Weights of a small mixture-of-experts language model, trained from scratch on English Wikipedia: 9423 steps.
Below are experts of layer 5 (counted from 0) of a mixture-of-experts language model. Rows are named router (the router's row for the expert), gate (a neuron's input weights, with its number), up (a neuron's input weights, with its number) and show model dimensions 112-167. Each number is 500 + 25 x the weight over its row's rms, rounded and kept within 0 to 999. Numbers have three digits each.
Before each expert's rows: "comes after" lists some tokens at least twice as common just before its tokens as in all text. This comes from a sample of Wikipedia text that the model never trained on. Tokens count by the router's weight.

# expert 45
comes after: " the", " a", " University", " of", " National", " member"
router:465484466529522484461499551459520501515526548542511458513526554450511481450477463463464481518500464496508474523524567489444487498481503501507486485489490491501526494495
gate0:482482505501541517473515477552508529486502522480442516485493522454516513493469456512481435489489503533524520525490494531481520534449485478559489494502494516470473528509
up0:478489530499514502495536507498480480490455496539516512483528518469485480483490485480501462461479507515522485492519514496526506530537512482492531545515513480507478494502
gate1:469474525535524483476518533425497525486495511524532503514470502498474528487509459535527518446492493521535463503481484477493466522487487503535491510540480493492509495497
up1:509510492509492548505503470502502534522522491457486540499522521494522463494503522496507473505540481471462477517503507492518538456498520481489486499493552552481468529516
gate2:531523456517478518519483517455498506532530520498545462486487544530508542514498531471498507517544465481473483525453473505544496534448497462491469499541502507475496497467
up2:476517506508477529464477514475509480492458515509490454485501521552503540511480499501506480499537523478489531510492527491550492503468493497487509500505497526510528480468
gate3:458487501543474493522510493527550512497522477477484486453471528550530466538527523506489497505447519509503504476525495521460529527514510531523499490512478457495487504501
up3:487471467485486496513472537467523455463543484556489499539529530482501492517496440523516507477501503489507509521510473505512471458525509526519481486544479542448505477499
gate4:483504489505492509552472503466505522484518529519468507544483491516490510482508501477533487502481530490457469502505482505519492520512482498519540484517506535518493484485
up4:532517506487516471490511514552469484489506464490534482478526512498456522543533492489471506514499486554484504527501480504500532499477523517487505485447511484500491522448
gate5:513455507465540506557470484531486499523532473516493477492503542510517482540482430505482455523520489518506466484464530464516533498500511498503494488489507491488499515481
up5:499488499554513523474459521484516478472522529505503516504485546502478450475541504466509485570501536471512526492497463497501508494525516498519506523518556541536487452498
gate6:529555477519521500486499534470502500500527492501521528530476548504494504522483472514483473485496544506501488531498484529458561508436530514496486513477487512475517469521
up6:499502524493473495478494529475490502541513528525526489535477494500518486481492488512496451459468500524517501564512497509471509471456508501455471520475494480485507515485
gate7:512537510511489484503479521529520502455512459458487496450553526519486467484489508502464497521513470486501494503449480492550498479513499500468425524503466468551512493468
up7:523466531451495525482503463462553518464488501506509502551473527482498515522514473500502547480482534482501504495510498497486518468475475470541519503531500488498497547486
gate8:510515496481506492505477521502532489493493501493488472532494531449457556465442493486485464540543456516506520516442569500574472537449451465519496532484515491501504495484
up8:511508480527454471543491460482518499491498503493488469485495475501500496473436472480474494496492511529476500499508514486492455476489533469545481469471478495509517481492
gate9:494504469487513442456524548514509533539485535529510463522490514451498559509541484518501444451526508497500538505495522478504502483498477517442495500497472545509475547498
up9:462496510527512535468496485480521492490517496480486489513505516548415501524497533469536514513476441498520512515498485495504518471517518462511484549491471507500489484506
gate10:510477511513525505480528489510504477495529519522519485492441482492470489506517474473456514517484462501537511462525487506467510471494534511537522455493516466446494494515
up10:482509499506492496500464497462480515524519505526503470541551522526515512491496484491476511511558485541499466453500504509461540539500485520504485498477482520531521497523
gate11:510506510562549483478518492471495495529512517488493465546520569459502472502465482518539501491447481471537510506534545450504494513498499512480539485511521486537523469494
up11:510475543511512476518497454496470476520501518506559469494480500463520474519542458471502495535489502514480496503497465483483502486491506484505490477485474492491501469493
gate12:496498465486480512496478499541461480507475454553513493500521503533510518466523466521493500477508507513476512484488505495509486491450507470478531481524483495456526517452
up12:515481514485536511534491521502535503459599476507504473508500492489456507486511468488514508517519500466510528520486514461520480497492483465532483494481566507508518478472

# expert 40
comes after: "2", " /", "0", "1", "–", "\n"
router:508484490504548498501512501504523540474510518497500499540521532468474527490507498485491465474510471466493505522510524487459474518500522459561479473527543527507514555495
gate0:513503479493501497517535458421513505526471445487505533477448507474520504495465503532517487456490508504500557518497479505501478515509437476527499476542477501505532507469
up0:513512523446558494492471565478517506517502469525521496521459541481468538488519532510520533531446486488445523505505503493529492503504512493492508524507461529489455498514
gate1:473500462475505459485467522525498493447498520495526497510547531481519529522467522530486483478467509526469508492487490474527503477494495528521512517493497458478493547483
up1:469511520479474448492517525505524497530527505482555512485475489512451501518498441482515495496504487501484509480489520491504506516484525542503449515476530549489518497486
gate2:514511527499493502492485509509546466500502564471502528524523525511527494483531484499468458491513503488465563517445518487493483458504457543512560520475507505510543523464
up2:517443483492496466528474473449516498509481502496488497477500493547524478493522498509492484469476564485478531517471501478505500491468487533474540472495479501507504489458
gate3:524484505513496489497518481465497513475492478478498471488483528484550503517509489487486521512498513519504475537475500497459483539514501479530475502525482516476488444506
up3:449522479486520511493484522500534489545519498543492492490470454517504509492520518479515486506477510443439530469512461504526521431488475517488532516448491495505487566468
gate4:500478509500524484507468506496485481459464488469498473474464465517505534500491532457515496520460526501515505505525526525508571498507506564527513501486524478518519479471
up4:497477471503498484511506513496462505477491476492507519533496483482513533516503488479510516481502470526484469517539483471459486534467543523436521501461487502483472430490
gate5:450499527515500467459472531500485563496513522542483546540496535456507522476491583547532478519512460484456479515520473520534502478485512533517499495508503481484498515480
up5:524500494495496480523511491477501503503510493497463475487461489479492507456526488505498569511454491483521477476522502487517494516495483465484442539539485472504500470501
gate6:463470496533510440489526466541492538503517468494497510489486546498517468494536447509498513521498473467458516492484504548517478517489508480528481524554485509491540535460
up6:483486500489532444500502508520511502466488453517456510494514533491557485498522442484534555504526503504504504546474459473489483505533477441528488503549458461484476487447
gate7:518523501510491491492478568541502520475492543511507479542526537494533493476497528520480492480484518547508462489513517503458487461504464508512528477492495577504479537505
up7:513489517521476531494489521495480539476489543506503513529487512542541493484522525524511466503541469474476508500521498518472481544534513451509524448481515560459501537504
gate8:471507486515490445459487534498496496500536517510482519544501535438449501468537513507525491481487456501523528495538543498507473488496498453545498468475550528525528496476
up8:505540513520504505500474492543487527485483490491482485502521500551492498476518467474491529485465462514541484489518510505477490489522554466498470524524488538462521527509
gate9:486494477470431544495479488570488500518493503512513572504520531469505513499545445538443489513525505481512519489494593524494478526479472489516536467517513517485489519508
up9:491482493470523482490531497520493472478498504490492483498523503514492513489462481529486531536506511470504528414496535460506531497532499466469520514481492510516496523527
gate10:481515469517522499486516483508510519452509542491521500522508557514468472480475525525482540502511456438488503504519479473507465526476501503538459477496506495503518490455
up10:513501478548508527472503487533486480494491527453528495517514516499474521493499502488501475560513506447510542502511478467489503514499474567524485503494501499502521519447
gate11:515486509511483510514493565535501533488494500475462497463475478507492516462476504502474476547516489478489512496478507490466471449514524509484463499529496511490530497524
up11:500507483528510510484481451502527434528485462484515492506510491480524456551473494529486481489516486509534511508530491521536520501521509506451483463535481463495461536493
gate12:485479499456494472495513512479480510485468514494498508547482538476508516525480486508473490467465484484515517481510534505487452514511493541510514516489506545571503519500
up12:523481510481533487504481491531479485467467506518496481529522473473514492535456483521481496486487543514531504512483526497485479513541488509481510514518495529483490500534

# expert 7
comes after: "-", " |", "|", " Country", ":", "\n\n"
router:527459456493500494462508521493527499510541499503493464508547541493489469540513472503435510494515496479566478512468524483409499507479503489534488463522497490457475496519
gate0:500475491439498463504511487522532492496533534493522509482483497504495469513547460531493486527516480465486469479516518538485528509505458468497469518506507513506502518517
up0:488480532436523487459513504513505485470547508501521497496490490514519489506534489499476519549497503457475497464534466535473536498480451475469509507499518493513489452504
gate1:519517480475486492515491509567507509470516487464524526521498482491491526513495463518515496496472491537490484555517486490482495491542477504541502493465549483509505527495
up1:498511532491494514502498520467501501477501497499509486527464514514478485505531484443516510498478491533512472487507508474496483506461481478462513528521499520539451500483
gate2:469481463478510508536574443516527460486488459499508491443532497482508478491497496503487485497524474525472477503528527540519504463523437492509505484544486489489530482544
up2:479509480492521492484508456518512479484496507530461525469533536478501530512494461482473503487501489512486490541533467497509469486522484543464493505531493506507500488514
gate3:473545499493560461464514482557509514442521468503480486512500491486509507495473494513450468533491496491478536485497517512508482521489432475560483581529479519523490528513
up3:484488497452485501514514535493476482512513543514507489486495504461492523485518519481506484473482497471523506483508481509456530454484520555468521493520515513439491505473
gate4:510494503534511510477499523481533465465482542506502514510503521523448491515494502510514506526492513481486504478474519519496458503517553528465459466511512496506494436570
up4:508522514453499479456527490464491466485545540477523517485498467496504514508483493493456515535497534512523497491465484522449473460518518535514446528476505528528474505522
gate5:486522456469492494512521456493523543536509488471488485477508494496509467497535522489516574493480520472501469451480517479525564486471504477480500498520526467485476476510
up5:524458489527510489504454501470452483521481482472505507517497489503559523471494507529474491462459493505511527469462475482508486545488531510493486554494481512541493473502
gate6:505514546531478492522488512482543505504528558508500508515518460502491497471480491505521475518483485526532482502523480493463528500497502469506412512514505485485489488509
up6:508517499530518498478508460492490503465511511514503500484501481477508497483461516485537490538458475523526524518506495504497505531521549540519455466527464548497461494529
gate7:516455489508506512485481479543457473496500486531512480505467482549475517524527504460514461511509492514522470476512508525503522497519508483502483523494523525479478487473
up7:495494470471483536517532521482527480480549484510530470512516519529462449503431491506527482484509531469496490464516527447464496480520524571506497464483500517539529523504
gate8:478500508570496484514463567512504509476481539524526548508498559470495494517458501511468472477479497496500504539513509508501487505452530474523502516529560483485526517511
up8:454514482540462486523537547499527492502542514541535506493498524466488465516536470484493477493499509495480467544491513488506529509528480482469475509486517512506516504505
gate9:490476514503489540501517520547497497476491497478517511505458496459501505465501470468488510490494547495500544494519533532509477489459499485495455456498486486505459564503
up9:490486513500551463444501510493471502484499474492500494504524500451530509437500424483468527485513513459480537477511536521481490453506463511472503456534498517508466531495
gate10:492499464462471467539478471497487466467470502497526521520480512456500509491546461500484481491497497504498480500539492491526536488544526530522503471448526529505495488531
up10:497470531528513519490498521534523524493519505538512513494559503532504465527490476514462490505480514485485525483497546528463547499524533499471491512505492463510486533453
gate11:488522445495512512525511479503503512480522507469489501452515454478536466499488522486458489452513496476538499513487518517473476503509477476524500516506497485496497479494
up11:508496483500501514540490430527484508486509522457466510467504490477498498440480494459531520468501478490522459512510514481539479493511501503514491503492486510483498509449
gate12:507503475488501470492497456503537505516465485513528534536497515496513509467526494528502491517471536534521506486481502466497550481486559463506486478474509480489457550494
up12:518501488508502481501458575469425505516510481487518420516514496447478503534451534476490534477491513491443468492523481524546483513504502531469480508526488515483484500488

# expert 9
comes after: ".", " |", "%", ")", "3", "4"
router:453526491504510493468537534492551499487499513516528477512506518489482521498518476494486525495509494476521483542530507492475479531504473486531478494500521519477474498500
gate0:517521481532533514561490502444466485543500482530503500485543502493479499453525495492455472495527502467473466552494528486490507516544505514519502483529497482461447518480
up0:531462481555516510485552532460443513520504492544484488490490508509461483467485443483452509519501492478532518541540533489485474518502498483515513470534505500471446528503
gate1:492483488472479529516549447476542555491503486524532526515483460492462486524541513477494508499512476486512490530485493518520496487503506497539405530523473474497549561486
up1:521532502521494539497483506516496474501527521545501483465467488501545465517501497511460497480471500516489465512473491506497516486488513542505522491494558539453483501492
gate2:530480528489469489532520541454559486480478531574491505501507503512495479497493526448473512517490508498524481518514495489475494531530509517493480486506508518470480504520
up2:460521492536521482466474495497465498516506507516510529584516515467520501521491494509473517497532461485473471521526499493462453501482492501514444490515442500531571500473
gate3:500492477489503482459507412489497496513500526488471522538468487530481493483467535470513534531516569510500495470467529482522478488493497440523508494513513462477513551512
up3:490535498466486531520542466496455498482509550521518533520542505521466522490495478491490505501513504527503512447467526487523522489529552505528450489483498498500555535478
gate4:499470500511539500505494494486491459485468503510524539506529495485506459520475484489533481521536513475485487508472541473501485499485508500481482494449474515495502493512
up4:479527478473496527498423418500534484472546480477497516489487518492493537509494499493505579476498455491455523446506485494535508440529473523532528507531529474497537527543
gate5:508500513518494512485520528454511509480515475482489494499471508521494502519516493519449501504489487496457515530557509508499525470504514547490466500488502480508475540528
up5:461524535530526463492521493471527497506518468538481539482509508510485515476550498498469508467481484456454486532512510481485509509517522512482482517493506493493475510525
gate6:458492465535513480502479498466562514541495504476480479469519515501505480493541499470538513508509496504513482477556539497517494490460493466552505498511545453512471520537
up6:533485531470490466535500487494494524466520528526557515500480467513493517510486501507490461505466513473489536509464478495473517483519545554484471504471488538522517504496
gate7:460524498475472511519523502486499485518487517532522516487504480494485509508500455465544493489485470462499508539478475506513488495496486467504504524505515471541462483554
up7:502475515525492514533502521510441537490536505492503482481476488474497536466475494516507473460499519502509500557511514510489505491500478528486486516520492467509477463476
gate8:489448476469571481469558528492462551498458478518525474502481529493539524516494497504511475513512509522520502517572494517451492568517528509460498526494514520508482440533
up8:507486531469477510477562522491493525491486499470492506499442525513496516532473464517515456498518471521523497497545468510488535501532493511478470526505528490530531511540
gate9:540500521457503492470481534557469503511489518445529498507553486500488469469526511517533437487518572504493546563491524487506515524497474532497551451522516508477518522509
up9:476529467418473506502544542540566471493534496485513446452498486483556496535514472531516504501495470462510487493517509473508506446522493489497514485456508470474509497519
gate10:486532478478490532475515546480498461518518513494470508479495543492539469462498542516511499484472551446485474536489523493505482461465502485513417472456487483486537511512
up10:500508537522496496521498503499494525461520470505530470519525474486517521451487540541501511501468453501450477486540478519476469479477471547529481511506528454490500488506
gate11:463474491484493492547515494458510496569501515529491497445487499529473483478562434547503524514501465461456482473504500465482517505476511451493437497517513547442451536510
up11:524465519524489506499548479527507494413451494474468496519552495498495509542472469505496472444548456521531513522528491527498473485519498543400489510477491506522511500502
gate12:478535497524508550471519564499527511533461512521466503529553484506447529475482500482525513470508536498548466455530508530510519505483463467501521528527494472474480507540
up12:470510508512523531476501528491527493504490491535543502521503514458511497501539488466529494488472485531522501558512512496497485515512475478525527506514522435516474484533

# expert 4
comes after: " is", " It", " it", " was", " which", ","
router:508496479533503503470527507491465504481512477529525537532506524495522532483486495475491475505537430487530513530513530494464512518510482489510487507505513508544514480470
gate0:493484483429465526546498523482505514498504525490507516456450509471549496459500510477540491495433512505484463523520512522518513481514530499439500549486481489515527491456
up0:496487528461522489495525490484513515460543504495485514491495491525555497507509475525474483506518467535466531450545510554491486489483499487465453500554506505502520446495
gate1:492484519499492491468490498506496548489544496502521502540501545454483500512484516464464514501493537500474510461508507506523505486488461527471475430440478483479476462536
up1:494532474494520502482516473501487480549505455501528509504479486515455500530514485496508509528509464513532485447514491524500516572485483476508488498535523498523503490514
gate2:505502500503489433497477474536512522479515491492530500538486477478518505507539474500518490500482494517459511484526532495528532527575429510491491512500497510513480497467
up2:480485528517532525507545488481487468518494511513479473479528537479511479503511532483468516487532516499503506516509453533511490516496545476493500515503510521522495486505
gate3:492478499512503463480529497521523485529486492513526517525475502543481456515491480480503505527525463493484539482468508504494520453488503492475505484505565513499526519497
up3:505526520466499520528522502485499497522502533458497493499487472477465516447476463518449512523491503499489498530513506484500514507509483536526521497513497531480513541480
gate4:529508523467508498497506477480475499488513516530547497516528499451498516479486478479470513485532518507513513503544515526467493539519507469451474519464510502499490497526
up4:475521488532532467502454499490502482520499483475564514494465522527494477481564492492501535517517473495483510530478504517541525497523485488474500520510508526515510479511
gate5:516483563538492475468496501521502500513496493494506490533503475511460453496456540518432523537495555445489504515521521502501516451508477458515559493495520526519494519496
up5:530486516498484474503499505464480534504523464518487510509489513533515497493516484565509484568482517469508528523505478480491526523505477540475537491516493516491536501484
gate6:530520565488528509516545521487523493558508545501444463533524521514503469523495482530434502542526541486549463506531495471490524462486507526512483525485526514498516473498
up6:484539529480476450477499477535501477515540529481461525497488441482467469523495519463507486505516495523498462505474496510503528456498467531530489517462507494478509493533
gate7:510507495489525520513541580534494497519499470532541474516496492521525527491510472505522526518527472497488505511510509494430460517509523502492484486510507520474498505489
up7:511488486530507536518499547527460491528463484476498519499495540517499546461498524475503546551496463482482536487476469529484477484507495549480484517500521457518531506502
gate8:519496527537488561538529508466503491511509527499480508514516503494447468482478500511489516471457509513500538556535501461485541491498503496490503517524510519532471510471
up8:493536515475497491469484497451442500451514443476482511478457485521501537486468508492502500511511506501513494509489466509503525520525417526528522474510510491495495495461
gate9:505486534484506466474488503508537500519504486470456504546491506532488480478530535487481494517520470489552502501509505505544499517501490487444473495538487497533542488502
up9:513498477501509498465475498500523500484496516513502524550491528507493519514513528478487535487513481513550496499509529506522508513479490475518489490516534513510470476476
gate10:479537470495498500452474473512508501470532508441451498506500494507483522466490431456535513453440450525457542486498506486513491520464500496460505468466476529506481505521
up10:528443500521480525547520531485472541448508518511512479512530520523500514488459528517447549527556514495505458487548504518483498475496518465495485493494521485494470456440
gate11:462485501489512526492531503483520496517463498484488492521500521542507471449483507504496549521495506509513496463485495523517519473511487465488541499492501517500500508483
up11:527522539517471500535502463523523513502506512471495488515517492496476514503483513499494506475535465532491490526538512496504526500476508498461497494500521463490505490498
gate12:478488490475488511488474486498534527492476501531492518506496498510497520528538508512472463524494492464478501505492536536504533491458501487473502454510474496525453490500
up12:492476474480480476528525545465497469496515501512520462507498493492495514516437480519515526473482527528481482503536503509456512499476529545506511528461506480451488492465

# expert 34
comes after: " ", "–", "1", " (", " –", " January"
router:490471496527547471500518519478480473453568512475525485516495509495543493499485461472473479485493521495510448510488559547465488513487502486491489488536482507527497501476
gate0:491492536530521464532452514474483512532531533438517524484480467532522483526532474558503498518469462450519537467486500480514542534530502501531485454536505463513502493549
up0:504485493500480569471445484482496472546473535500470486495529454466513463477473472496473502498521504538516458490498474480522459515475515516446529495503505506508477501536
gate1:470492516454540470522500522524508515501484514448469500518484518505492517495564504507509520490500486455461495508465485515503505513498560463498464484512501490572534515488
up1:529455489506478494479528490483499482462482529489484485499490490547485531486501469488496460511522510509487461493524493466485513519486553486541506470506514518472515482478
gate2:516474527503488478482524516495525463470503492472485498499485479504489483477474497507509563501522469503511440515530491513508500491456518487491462504556492479524494466529
up2:535505511466494479463529511494520461488512505483514483472516553503538460497518446480487477486524483550500477502469526462519487482452490445520475530519472461447543500501
gate3:508510477514530486485493484506537503517528509431479507518488491486483493466485519518500489494518480482545513550465481470515514506453467518524487486489516525540498500497
up3:475454489500535515476493502501516502520485475479519512494489504550502475505546506475430464478505488473497523542485549497510531474532509480500541517463491506480475525499
gate4:483497533544514494489520490500498464502517499509520500530504503493518511524496482505487550500531493468519494445554516515485478511512497493499542511528485499499446483499
up4:524504479438505524459506475479501527491460479495532503503499497513504438496510498480496474478455491517509471533483520550527513482468497497527498491495554522486518491490
gate5:490497481525512477487550494481483494503509504499516477520426458470541543501498504510482479495492504516530441516531520543399513483504492447493470479511486519525459456548
up5:496536528468505500533481516532520542504521473506478485510568508499446471470503504494519501507528481444438483502511507481545506556438520488505471472516509484477498531458
gate6:502587478471509463485522498492511494510524503451508491480506520490509517486545453535490483503494454475522520503489509538520498560501493506524463489540569533514511497518
up6:512533513457480446521472490507489483513529517532538461498499522534503492493504455512519513522465504524495516489498519512531492560507530506542532519516523494463534473508
gate7:458464493472496481537474502464516500496478502501511503539520497527536496479442515509496507486517520504501498491488473510542533493489450506503516513505509505539525476490
up7:509505502524522459482559506528501485514492521478492498499481535444490503498472470492460537441495528478509494479508498452485487520431548466517476477508508519494497473572
gate8:505502486498518518488483487473484526517536500501465495508462487507519538507506525469504499555544496504476479457512491480524513489519504528487504443518501495510499521497
up8:512483467490484501521465494499486523520519493470492479479506504474473486505488495524473517492517482511478501506478488502497536525559504494476475451531508493521498516502
gate9:512507504476518469500558516474486491463486494483538496522507478521500514485451507494474494533517515484499478530492466485456542465512480496532495500486458498498552446468
up9:508470485535523453459552518484510469483510546485524498492465467437527561480521510482498519522506508508493446482529495507471491482449507496494486494493462491510526505507
gate10:505480497509515469498441523545483530492538498471491465502486495519527509513495482500460496497494494488539477473533504478511505534503539497507517500509506481487481470484
up10:513499459475501462470520534511533507495481531471498528511476537491524512518515502515491503498495511506517502512479499479506519485449502469558507468505524500496514572493
gate11:469486506551495464425499500495488486523491485477483508527510470499515499493503504501492525469509517467494505537501551499503539485485516485481542475505505537533470504486
up11:486523518494529518520508493459524520483459533528474507482525514548468529532502503471515489532509512508501497490516436519480499508461505501521485505511509524454510503492
gate12:447523505503496559508486498538514527523506499489470476573470515499522519495500513483524495498518518495486496497482485500519482504469524486452485504522480502496482495517
up12:493555485519513513502483532507515492521498493498515490545506513527514515483480496453512495462500491491494502518480484516502517511457498530548496489523544494507519488433

# expert 26
comes after: " |", "|", " |\n", " medal", " place", " Championships"
router:486455482525480526511518535469514580494491552542497510523448527458494496511561542475479477504516469467511483529509529516456490489487508475508520494502443541496490509504
gate0:471460506501491511450510507486470491478513469512533525521467524504488493475478488518453510506491503484492491472456498511477524517533503471535457488507470518494526499503
up0:507471492483487511518528579527478592524559490465486470517491499541522484498500516545471488506545506507505453481536533510523463459477504453469522506467492508550473492464
gate1:456519458517552522525528522498492524511538473508499482491490510457484499446524500510467500531538465491510504518485556519473433500510497512506491488481514557524500478499
up1:478481517526537540482505506466522512510480492502512495455505526499518485476537490480524491451500484483493544508456599550497425504491488528514491471482508533500529537545
gate2:491547502556511492522503464508510527504491464485435493492479548499482532473495507514500503466550472504474494493496501511509515518451481480505478531542498511546519487478
up2:481482520522492527474476544476488534501487495494534522477509550498545534497492473519512531481437497478541499473499489500534515521539525501519505541468496509495495473460
gate3:470519502504456492527535539544512475482474526520525506502500473531529476524511457497534474480498504526522472525481485506507464507499489498511528527472508517482550499513
up3:473490449516520486504460453478507490497508513492524474445499547549495510494499510461488556507469471518485528470505520465523536486516536488498450482502469470512498530488
gate4:476512484519465472511517485466515496502505493475480483474511504468509525505530517440474462474497464493479521503510502483472510502518505444499506500478482514501492529503
up4:463489474491494494514515458486509498513513493473465529499502510474468549471511504488502512488470498535515494491485441490479553465512490491517505490488448536511485522498
gate5:564466502522477540525475540478490505458471502500489524511524482502521475509474501484558467510469533509462511487502553490481468488474490518496515515516492518529526481498
up5:498511483472502503495472458498475449506517471459526508512504484468508575497522453508466480468526512507521502475457488494491535556512531485511469462492497516506463564513
gate6:529523524507501535465486488514475433530509461547471469504520513482492470477491485445499503493532531497516485525526481493466482503537514478501480509484479449503500525507
up6:502466543496504498487495524508492520477496488428491533484492494521473507515470510511534549494508493450489514449501567493517509531523481485498496473513504521496509536520
gate7:492477479501516456455500487480501485496489486491503501445481511476516500514507460502491460541526504468534472505491468485502528566510454422548465423501531446447492517482
up7:516506523488513505526485529501509518533506491544477489521524500510507500506468519511501546464477478513470547528473530477483492472470554507486509535502475537534488511522
gate8:515489429577516457482517525517505535464503559490498466498512553512464513488477524499465522523491483497528499459519526506484536488462488525537461501519476495531493482522
up8:510517518442537526527467451433463502494556491491484488474532466492502521521519455517531500525532513524497472477517518518517486545490484495499487469486500488441435529524
gate9:496542488499509493505506455480532526489506547517517505488456512500506457515512496488485504509562470541488487512523512515460449509509484508514512510507496506487527501506
up9:478499524490431482485486530539510526494502540490506472509514506477515517527475505482496453483467535520504425458517531510513537501490501485472502461497466473507505498511
gate10:511539563481477506514489500464480474479469539492522470520462547496470535478492530481542496499469477492488473519502489523495481522501476466552529522550477489487503544482
up10:487473484479510474455520499514536505517505483528519513520515478499512494509532462516453498495547478517459493480490512466513488453483508502480502484499496490524512496526
gate11:531520503507552487507501513489516532458503504484528488533468486489522498527523509517498485517499499520492492515531497493476478479504508472531533506487468495491498475495
up11:501482514564515515485478523515526468519510499516496525479481492516552516529555532529475549489498515509503564510473517525511540501493470468478527478528468485494511507508
gate12:520470512541486454523501501488499531514508495493476504510534486470471522486486500499455514509496472499489524485563515449453486508542498508473531489505520514513496554482
up12:495543471513512469472529492506499518480503539469518511529452483464488555493507492504496491473476512534526497507523465475437503489533457501528538471506476537517499541505

# expert 2
comes after: " in", " (", " In", "2", "In", "."
router:476485509503515469483536488493511521500548491505511512535521556484528502470499475458492485526520487518482497462538562522485515528485479504508508495507452529486475494482
gate0:480468520480533551504495477478479527550500483499452524515508491493478480500475520484524494459457485461488544486493499499522511511491522489496475475492482520496528484470
up0:530491553506545479542505517493488466549487508499493472533501467459480536456496480489498497478519494484516524517464491477473481480443535541520482501500484451472487507474
gate1:469506494503516488469477475511507505461500509494484508476518473495481492509518454495536449455481455506505489508520482520511569518487476503450462492523524466534517502520
up1:484509496512541476513479493517518517531520457493516496482536479477510513482432473474507496502511468497514520509504495510504583504493489521485462522471513517490498521523
gate2:514533463486473507460471523491505520511550515537451508510490517484491486504494514491452502464488500517528409497495507476510484517470521475531518498485449542477444499505
up2:467529494499443481523473491504479535492514461536496511482491490534511483451475500485519495504478507547487502485496550510524544510496532583480511486488526539507452493499
gate3:479457487538475478523495489430515532517483500504492490509527507546467483542495495522482487505541545474489498493481500523485513489476503431488525483535511522520537505491
up3:514519505472503533515531513486507526486517486490519506518509517515524495470456496517480467500491481527515509494507531507477468509495491456565473494515529423505532473529
gate4:550443490497497492513468498532565496539491495527521493505475522536521468500508468520510484524524478457471452499525490472486453504559484463512491467456548491495511512452
up4:481553528572519499479495503469526514537456509521505444529494562512516520506469525486523513497501530503494492506493504520479467503528479540502542549475484517484496509518
gate5:526494476484527506516480490474522551547452501489463521534481519440521522491513540535529535518489446480485517482500529492508508528484507507490504488494546478506464514478
up5:482498529502493542519490513470498549513457496500479475524481557468534541478506504540517510509489483489481531515499535499534499532471475524482520507474527456503499519499
gate6:551480485494491492471534512437513504504537527495497491500512504527513485458483534515516507534519534479537489503509494527516494502459473522519524488517507477495498524499
up6:533484486484491508512499483478504522514526518494478557505547514517515486510475481553491507585503535486547522532463518538482471496477495530510500511515494496491522546491
gate7:490454505505498512488533530482469502492512512521509474481489547482521532507484490500456571495429493493470449523508471480509499517525530475514471481516455515462470488498
up7:472536498483537508493456500519489524511529479506498522519493494467571491479519492501505470519508469521488490516492495541503447491462521494491523461481509520450530507507
gate8:514459499505503476490500489410503518552514488479514535492461534518526514495499531526516508490478519523510496541482528501522551513493490531456538484538490469529511509460
up8:578521517502518492507506512473559527522546474481518502515470512492516519515516504481508505525451501514486483517498506486508523457488476548482473531481456509499470552505
gate9:502496477531500519537535476506473447507468470554542438500524527509530513504503500490472518513542439518524474521519561504466491515492522489579515481521495495482481491507
up9:489511523486493505471481518486486553510540515463458549556475526459452505534486509516496491446486528480507514494507432506506508486493498531483444458488472467516458527509
gate10:481518469494485517487456488496483464480452484526563505496433540554537484478520517521490493494490492504477467508548483477520495504503525505477528447510515510479482467495
up10:483487537480479448513523494503478524514512488480456517503503511464455536500462505505502512488518528489519563494476520545503513473480464494508488552489486484536526507511
gate11:464476554495551492525466491429498451558514496488491543533503537483489460480480517490461475538494522504485515497570487564514533467476519500522501514544521549509519455507
up11:499531483450498512573483498471467549515452490481484484508421488513518531530481518533511495453521591483522484511432490488510467525503519496493491484488462489473496506494
gate12:472487511545499565497466519481503508468471509536528498537491527513529527503453518492526518500513493479493495502500493462468537566507469495475519507465466470470484475438
up12:508504481486520509485514487502510567503471532502496507481498504515534513495514538524465520497473469524447569518516500507509503472492508473518454463561530508533483506456